{"num_hidden_layers": 18, "hidden_size": 384, "n_experts": 96, "experts_per_token": 4, "d_expert": 112, "d_shared_expert": 0, "hidden_act": "tanh_gelu", "moe_layers": [2, 3, 4, 5, 6, 7, 8, 9, 10, 11, 12, 13, 14, 15, 16, 17], "router_score": "softmax", "normalize_top_k": true, "routed_scale": 1.0, "balance_loss": 0.0196, "balance_bias": false, "router_cosine_scale": 20.0, "n_groups": 4, "groups_per_token": 3, "init_std_router": 0.0211, "lr_router": 0.00185, "num_attention_heads": 2, "num_key_value_heads": 2, "head_dim": 128, "vocab_size": 32768, "norm": "layernorm", "norm_place": "pre", "norm_eps": 1e-06, "positions": "rope", "rope_theta": 4240.0, "rope_fraction": 0.5, "qk_norm": false, "attn_scale": 0.0884, "tie_word_embeddings": false, "parallel_block": true, "init": "uniform", "init_std_qkv": 0.0271, "init_std_o": 0.0, "init_std_up": 0.0271, "init_std_down": 0.0, "optimizer": "adamw", "learning_rate": 0.000757, "beta1": 0.95, "beta2": 0.98, "weight_decay": 0.21, "lr_head": 0.0109, "max_grad_norm": 1.0, "warmup_steps": 232, "schedule": "cos", "final_lr_fraction": 0.0, "batch_tokens": 262144, "max_seq_len": 512, "doc_mask": true, "train_tokens": 1251000000, "max_steps": 4773, "dataset": "wikipedia_en"}
Below are experts of layer 8 (counted from 0) of a mixture-of-experts language model. Rows are named router (the router's row for the expert), up (a neuron's input weights, with its number), down (a neuron's output weights, with its number) and show model dimensions 64-127. Each number is 128 + 32 x the weight over its row's rms, rounded and kept within 0 to 255. Numbers have three digits each.
Before each expert's rows: a language model's description of what the expert responds to; "comes after" lists some tokens at least twice as common just before its tokens as in all text. This comes from a sample of Wikipedia text that the model never trained on. Tokens count by the router's weight.

# expert 26
It responds to: Year digits in ranges. Digits of years in career spans and lists, like 2012–20'1'3 in footballer career lists, plus month names and –present.
comes after: "0", "9", "8", "7", "1", "2"
router:148161110160142141211144145171170143151165061097195166089139081087146138109152135174140141040132115163114100168152091093118100178139120135134132152144113152157147158135125146135134111127160095
up0:137136131124068108099147091179144128108137158118085177186105099157168112107198131083119056150102094084126192165141173093150133131124121140141158133124100124101135075144122167072106053075118121
down0:117136099128111112156129201130072115122167152176141152133151095124128141085115145075147123154112129074151149134168138070161129108108140142152167080101093131131177103109124159119124044137099188
up1:130179161231191163127120075100076132127147107134171149133132130123155141176137110195106075163169099116135100110141119116142116120095130157129123067143136069165171154113083219078137117108093143
down1:166101165140133110132145112195064132076110174211111094161102170189078150148157201082092129159074122092103131157132111139167131093077105068117156154128102199113103124132127104105124073190103140
up2:167068090135109165097158125085132119140185068130133144126113173112119154104134116152167108137156089167100143055229124146074077153106139158105187162110139081106131119075186090121151114106062144
down2:141170093098158141156125042204118197066113152104182143094147163140131120147115070113129172097128129121116080109101118064071097194161072110150130180146148138104132078193129159233063106080119190
up3:140156144087142133104107114147105128100121192124092109120174139177154146071093115166149100160151104105129124171188160144084168175118122105055102158110097078146149106086123140108128097145177181
down3:170123139155095151086107120130187138136126121091161144142102200085124037092167132148153108093153165101090171142137125084096126087096180176085097133146098113132135174064133186098168123098166100
up4:128150102166103084119121120093138193108119094096136090112144111159163146131139158136127142093166107153140195080113103125109076104128121103114135097132057151109113078130155132132179079131156195
down4:084077143147174101100150127114149061114131095103143157121129163122179081169169105125161087098113144112192118136168155139077147146158135124089118132207053141089137135076164105130145150163132151
up5:092120070136120089084099123140086140100122082167114162118097121112101096133096125145118095115121220131144133138100155118156114112085156145148119155107092166150118094094136205100154132095175142
down5:131171160120147118203130171140149143140161157172102137129126109111132155126062140144164129088136156179144165112151118083154149151125176108136132114148078149110068122101173112118148109152110115
up6:097080158163197141087098069093105086075126109110157145106146186185130090073114112108081135126113086061093093148072155162181164183114157167119065147179119137087119160122147175149081060153036128
down6:109137133150125206137090107096084100147124158142073111148189158203206099119114082173077145128095080086204176184141074142136144101157184126091123127172121132123154150150090101101117163123094079
up7:107156089187120122125095129119133172111148157167061134172123133187184150117170102100172069133134160120140071175078092101138180106106083067099150102128180088166151205152136078125115107107120138
down7:106121092160107160121103107157169081102143103156099153144117165133156151141159143111106089117112102155140159129113172114077165114150125137162179125138126166099082129123090155066148120153089102
up8:158152105116102177115068159178144194083162166098163144138149139140137146186128121144079139147110136184144162095115088081176138144137070112105115103174133128105208134136102145136130141165121122
down8:096146120090182084064183038161134116089146065148134145130121153111087153188168123137119156141076171110070150182104148149109150123091090079129137076089112176110096155131125144143081110158160194
up9:070139174128156146088127079144118113070097185110114156130126121109116157093071144115110135180177116119098142113174165151148173134095136196135098101166085137089115145111116123095144063117084126
down9:124172169147088197178124104094110144083087175143091191080142121160177139074106152131119099083133069092142139141111142114112109139184108111098106101139085135142156085122085105072138132173071126
up10:142139211128058121146148149122117134113100108109141198206127156176092128133105173148114144135096127059116081100158127076078130149182133145097131162112122102183139129107114099156095151173080156
down10:139078092104136123176155088073115177113104174082130139083140175148108129131123124130163135141169127125067102138137127141085126105178079101119116165160176119084166126139104121118148117232107180
up11:139073121147110142153128113153153145102137117165065082113140087146091109064163165130105155119095102047061084159085170116130084152111070115144090084104184131150122164182131136147093089075097062
down11:139112123083137147151160173115128153158169128116137153145065125107137160162191175110164157123115182100120074123139078157121114120157087099142083131068148154103116130161149147099112109114163141
up12:108076164161112177119221127149115154105093136148096130140136145098128140145153143051149144074170140084137171131097161166137090126113175179193138108109124167137120131172144119118110103114132177
down12:148192070162089160161112092176066152125129122095119125117171108152115130118179142114148174113161066139089126113144121152115107128174169098101064088126131151153164115134161107153116118120103193
up13:178160111130142116164126097108113115107165073101153123109084130113134107138143131127058137127137152185139099162096099116158160086183156114177115142189124070119075111157090140179157163149101139
down13:084137151162152038134141099113136133126069060107072111133083085107158115088200188106113077169081156127135100166145139124152204185120126102095120196114103142101136128102126113128078158120101151

# expert 41
It responds to: Digits in statistics. Digits inside quantities, percentages, times and measurements in census, weather and sports statistics, plus labels like Votes, Elevation.
comes after: " ", "1", "2", "3", ".", "4"
router:137140115133136097153112119130145132110090115202133110128162115082087100086109112145147128181152146153123141112156132130203106134138085124180134147077130117134111128111109189106065177140102147
up0:179111161080096137149113139165185111098157128124097150146158165122151125112104160119131121093120118144073158128121117094076188124143161153145148088159122102154165128130096155097102194119073143
down0:063102142166120085131120113114147130117154079127156145117161170162108102133152119097149133159132133090118118152145105176105170142146154134164149118074085179082159139138101102135110110149130201
up1:129138148121162153148095036054076140125114210181116153109099177127164126102153108045062184121083130182141165104058154077141169145119145161134169080077090135173124098131145179131171171174150133
down1:094175127128167099126126150092157085140128131112181148092191106182139124127135156141135147114164091150113118130126148174170119139107114144169144138146127124147090115189112135138122134228087175
up2:114156124030126116165150126080162102134105082117139135128139140145082105125108110066119157201149168084080129137138131151093076153160104112103154101148138133115076077179101169091093109159158121
down2:111088117117149131087123127134128105205121204102113082117127153114190155142111104129125141084075129102120113120124109125176111048131132169143063123126144078143123144098133158156163140160143169
up3:120151132133072128121064148095127064150151149160177120110166193131107076117111112076066146127114114161095192106089160102107132127100138172061185058116150109097106154033163121131149124160093086
down3:159096145065204128161014113177160105129167128110185116156146146172081056121119118132119104110206137085116130108147149144152149122153141161112105107144148114100070106158164157134125215125126155
up4:132146115129102155092112126146085136152167085121145129185165075093136085173120172112115139114110086166069077168110100120142152075091069075125134077122129165153166168113141137167113162154108111
down4:125151140172180087076144093075181163138134135117118151094145156189142109097121108051136072160170151089168139126110101109130174134140184107133135137155107162120128158089130115134126112098113145
up5:131112176136130160100163075163136129137121146138054150123107130110120121146155120138154098117103136064180156113128149159198125108102117172112165150122116158112141095145102120102135104161101136
down5:079143192063136052111129108132213185131099057157166057105168085156174162100143164120147159128116120147109081170154131127120069126139136148141109133103145137136143184099137156109086098126133218
up6:134106181094102103131135166171144176095101157154157197140102069109117128169135136171166169116157131086094135105142160066092112084076116094120138116050125093156169106149124203174205103078181155
down6:128162133133078203098093150183107110082109146145115092071091086104133102104151106125159154096205115105105148096108117083113084105162140162116118119142155165120100112170097124144122085146120148
up7:139133104188180140074066145124133124143087195131097144131075154158168188112139162100179128141172168145118132107110111092110116101098143142138165077120097149185116135175129099184069152130122155
down7:130139136101145165147105118136205127062165082128080131118089120123092154098137084123081144189111194117155108095153121155092114099097081105130135088129138139107125174154149244110116152103102142
up8:227118079116108161123178171120094143191105171097147138103122165116107111141148112146105089137132115109174160163124093140178127095117121130079097130143146167111168056175070057100069102140126087
down8:128125149124137109131117197139098116178126139122086105155167158097137147063105119108166112081131105010139134191132120133174029081135076126125105097107113146103157165131148082160105182159152116
up9:144153094109060145092111096109131073138098185111172103160125128110128135129158126184134163159123217052188148113147127127156140127164110146113177137096139065116143090087124145080083108151100172
down9:121142182109132107113098105101146145152085112117079107143169209111146139133108056083159126140144118145164089117163127127104138090089144145089152118161167138156191077107064127135099130118118138
up10:118137120092144104162113124130146109125090104162179109180135115108126160125082137125083078134089142161113112197096111142156103127153144074119120111078118087162089125146147105126181167161120109
down10:119089136198123119134193151100098100157169116128130139101105071138176109167165132087096107102103127115125078092118127180130147127090126125143117128117131137120128144155133137081129091164148128
up11:159107109103151149070137126089088184158150146148109084154168114103191137179120201145072058203158091116160117130153118083166081078153150123100147127114177107123182125093111083137129152105061151
down11:179113166149118086201130032115122165170140108109102083126118142165184094071148047110160082166157106127114104141134100144157142153144108101151137093183158166093159121127121111162081153121120116
up12:097087160125107110136061153120112132093105118144125058156117160110107144128150117145058135140154067130159137066108139124111121135132125148085133080172165108092145145094106149142115149176076157
down12:094181111148187114137115174156115146139097087063093117156065102126056121134114126129151095115168152161148203159080134123146089133120123090187146107139154177123115119139181168162124158120137142
up13:121210144085072132135101114126143154146155111138114092114118085075177098159100117153182105110160093088118115136091117074159051116146140118130107162132078071124143065083111089116081170142103149
down13:124123108097125079150214110142138123157139085162177114102080154136102115136114141125168137149148116112132097133125146132178162103101144086143146188125105103102127113172198130100104057118133089

# expert 1
It responds to: Taxonomy infobox fields. Field labels, dashes, line breaks and endings in structured infobox lists, especially biological classification, such as Species, Genus, -idae, Binomial.
comes after: "\n", "\n\n", "-", ":", " Species", " Genus"
router:140100065127125137112159123140091127220115164141111117139123139135124128118141104153095138133106192090132154103139121082135179088152109121135171130099147146147164114111110108114176120108126163
up0:140122138131129147097122138128105165148121120099093094147150096161153133098125134135092097171127140146193101131076092118101163079108075136137137124156093113118100128114101155172107154090133143
down0:151132161164068197091146116196108141129142193109120116111160146108079083107148115114087125156120138075112107166136128153130115137125126191145150111169200134140129187123118075151147044119084091
up1:079069138167126139151087138127129078108118150110140093146130142116125130105112153116139067208043140096160086161107174180088137152130101140172148166095153135174127139133156099185111101103105160
down1:180148199119190104204116136169152108075090116139143153146199164119120119148100083140131142135120170118167119121156122100146099158137155136155087133137168167181144150121152116151082116207157127
up2:065158117122164154180119102125080082070096088109126162095045077116177179193081137139110115166102156090122130121065137108157124065101110159080067151144163195124115124162119174144094120096172166
down2:100087116142055101105118103104113076160173101142059149108128087161135145108128137116129155140120140104046138127217120107120096119145094156144136152151137052185092160162135184106075122123153029
up3:159085110138107135135078169160099113170118102187131105192169083119145168129148180144141079125166154129168157129125166136133086154083111190159126117069111130086071133141131067138115136114215114
down3:127154135081145143152135146105114196095158118150099165062130161074113116151153119132110115131103094150135141142150205094151182131128163075213124154156135132122182139117120114171088102126102145
up4:112136095178116101081091092109098157127162109157197102123099159110053153102100114145064176093130161113123097153112158105102181184113146127108077139123111146098139116108185107121114130098108109
down4:090142093124200112113111141195149106077132061159122119088138136110099103137153111099165109075104098170123210156140124156130135100145146098082110137085105125052047105144120184105173112182144132
up5:086203178081142101131103074080124168075120144129134135145153130115148133148080116157128125064119116167166078099139097101106151105158131118132120092154179153140125137144183133151107145137140155
down5:126105063152028118149155082166129114074129132104125140115169169167115210122151161148170121083142146153092104133128160110109082099034138102120135143095113137091137117155163122133131239093146141
up6:109092122138108115095138166165100129176095080153134123078132134141154116125151150101102164148120141116097127138087217120151191076143127192082083095129138114103119143145112111114159087136165142
down6:101139163126123094177175148097146143102121118185090134129146093155185110189068064116101113115133021080157146210088091130080123146159160134143122089113150102152120102174149084095129107139117126
up7:116155158152090182088132134081127067103123204194096143089159175136158168081108149144164167158122100117075086154170191070121137104174119140111096145150137167119149127121175112060120162183160119
down7:088151127120102107209118133123169201094165115181150097143118131107172087164154124103100100095099101097130158107155138175135128155151187103122144154175088072162133165114114107151115193119163147
up8:058122152085148084143087169059123099081104158191128119140165156192154144137147155097178156204082136123134140116046144156120132134111092126122119123162057083122152092098123135128140057198135168
down8:104127109159112144139099122191138162133151155143120136107129099119100132134082160095096217063165108089113117173154177139096080142083150158137137066108157155121152114154126198087157147137175144
up9:204135131113166127107093085083120153141137158090128113053099194098112133141118132090145112076136073131102190100140113093103102076061177122158137128143153113071122176127160157103083142158114154
down9:103143122141204120169181115112086146188154161070113123157099138145118114146069165123128073156141125144114126110119109152146142125136168144105104112149116133127135157124130137085138122214122116
up10:128086129162040157162149060126140121154140147156179144151081116111139124107150134176118116103093163133100073140190146060131147095118160096104099165085173092104085201108098104186143180113148150
down10:097173164095151156152115124152159114109104137161137150201121110160141179122085150143170097128144116074146094097172123108122120148143143184118082088151138123178144080151092122123102101140132166
up11:107156225147117097175158119113124205141129160124110140102107150117078138100135119173115125152118124066157149140184107090076170065133157092103149138156169096100167116109121106158148132140143132
down11:134103130159087171015139123127085017163119125129115121110114142112120097086118110119103139133121130161065139177101067170073089124109105139120174116089129128130128106167081061098061180159070045
up12:127103119118104181093169130107115130105154118140151202098115163097149141130117111155147131129114105201118122145123114129101113053109113120063068062080137095122114126165130160130128115176088140
down12:085131116090123115106127128134103139168137108217137063110080154170112133075104109156098144130124118120127139108124074157128173102111136132174164162097190124140123126180105142107162116069139131
up13:107176086145098145107093097185136153159141186186087099095138145149122189065176121217134118138054154093174119170129084129060110094138109085147098133153094155099146181098152104126093116118140168
down13:125148124180228136104122148148101106122183086070148166151074109141107112134128154113120141161135147171076170084140129166163129100097088179127117150106116144107130112164082144149096035167141050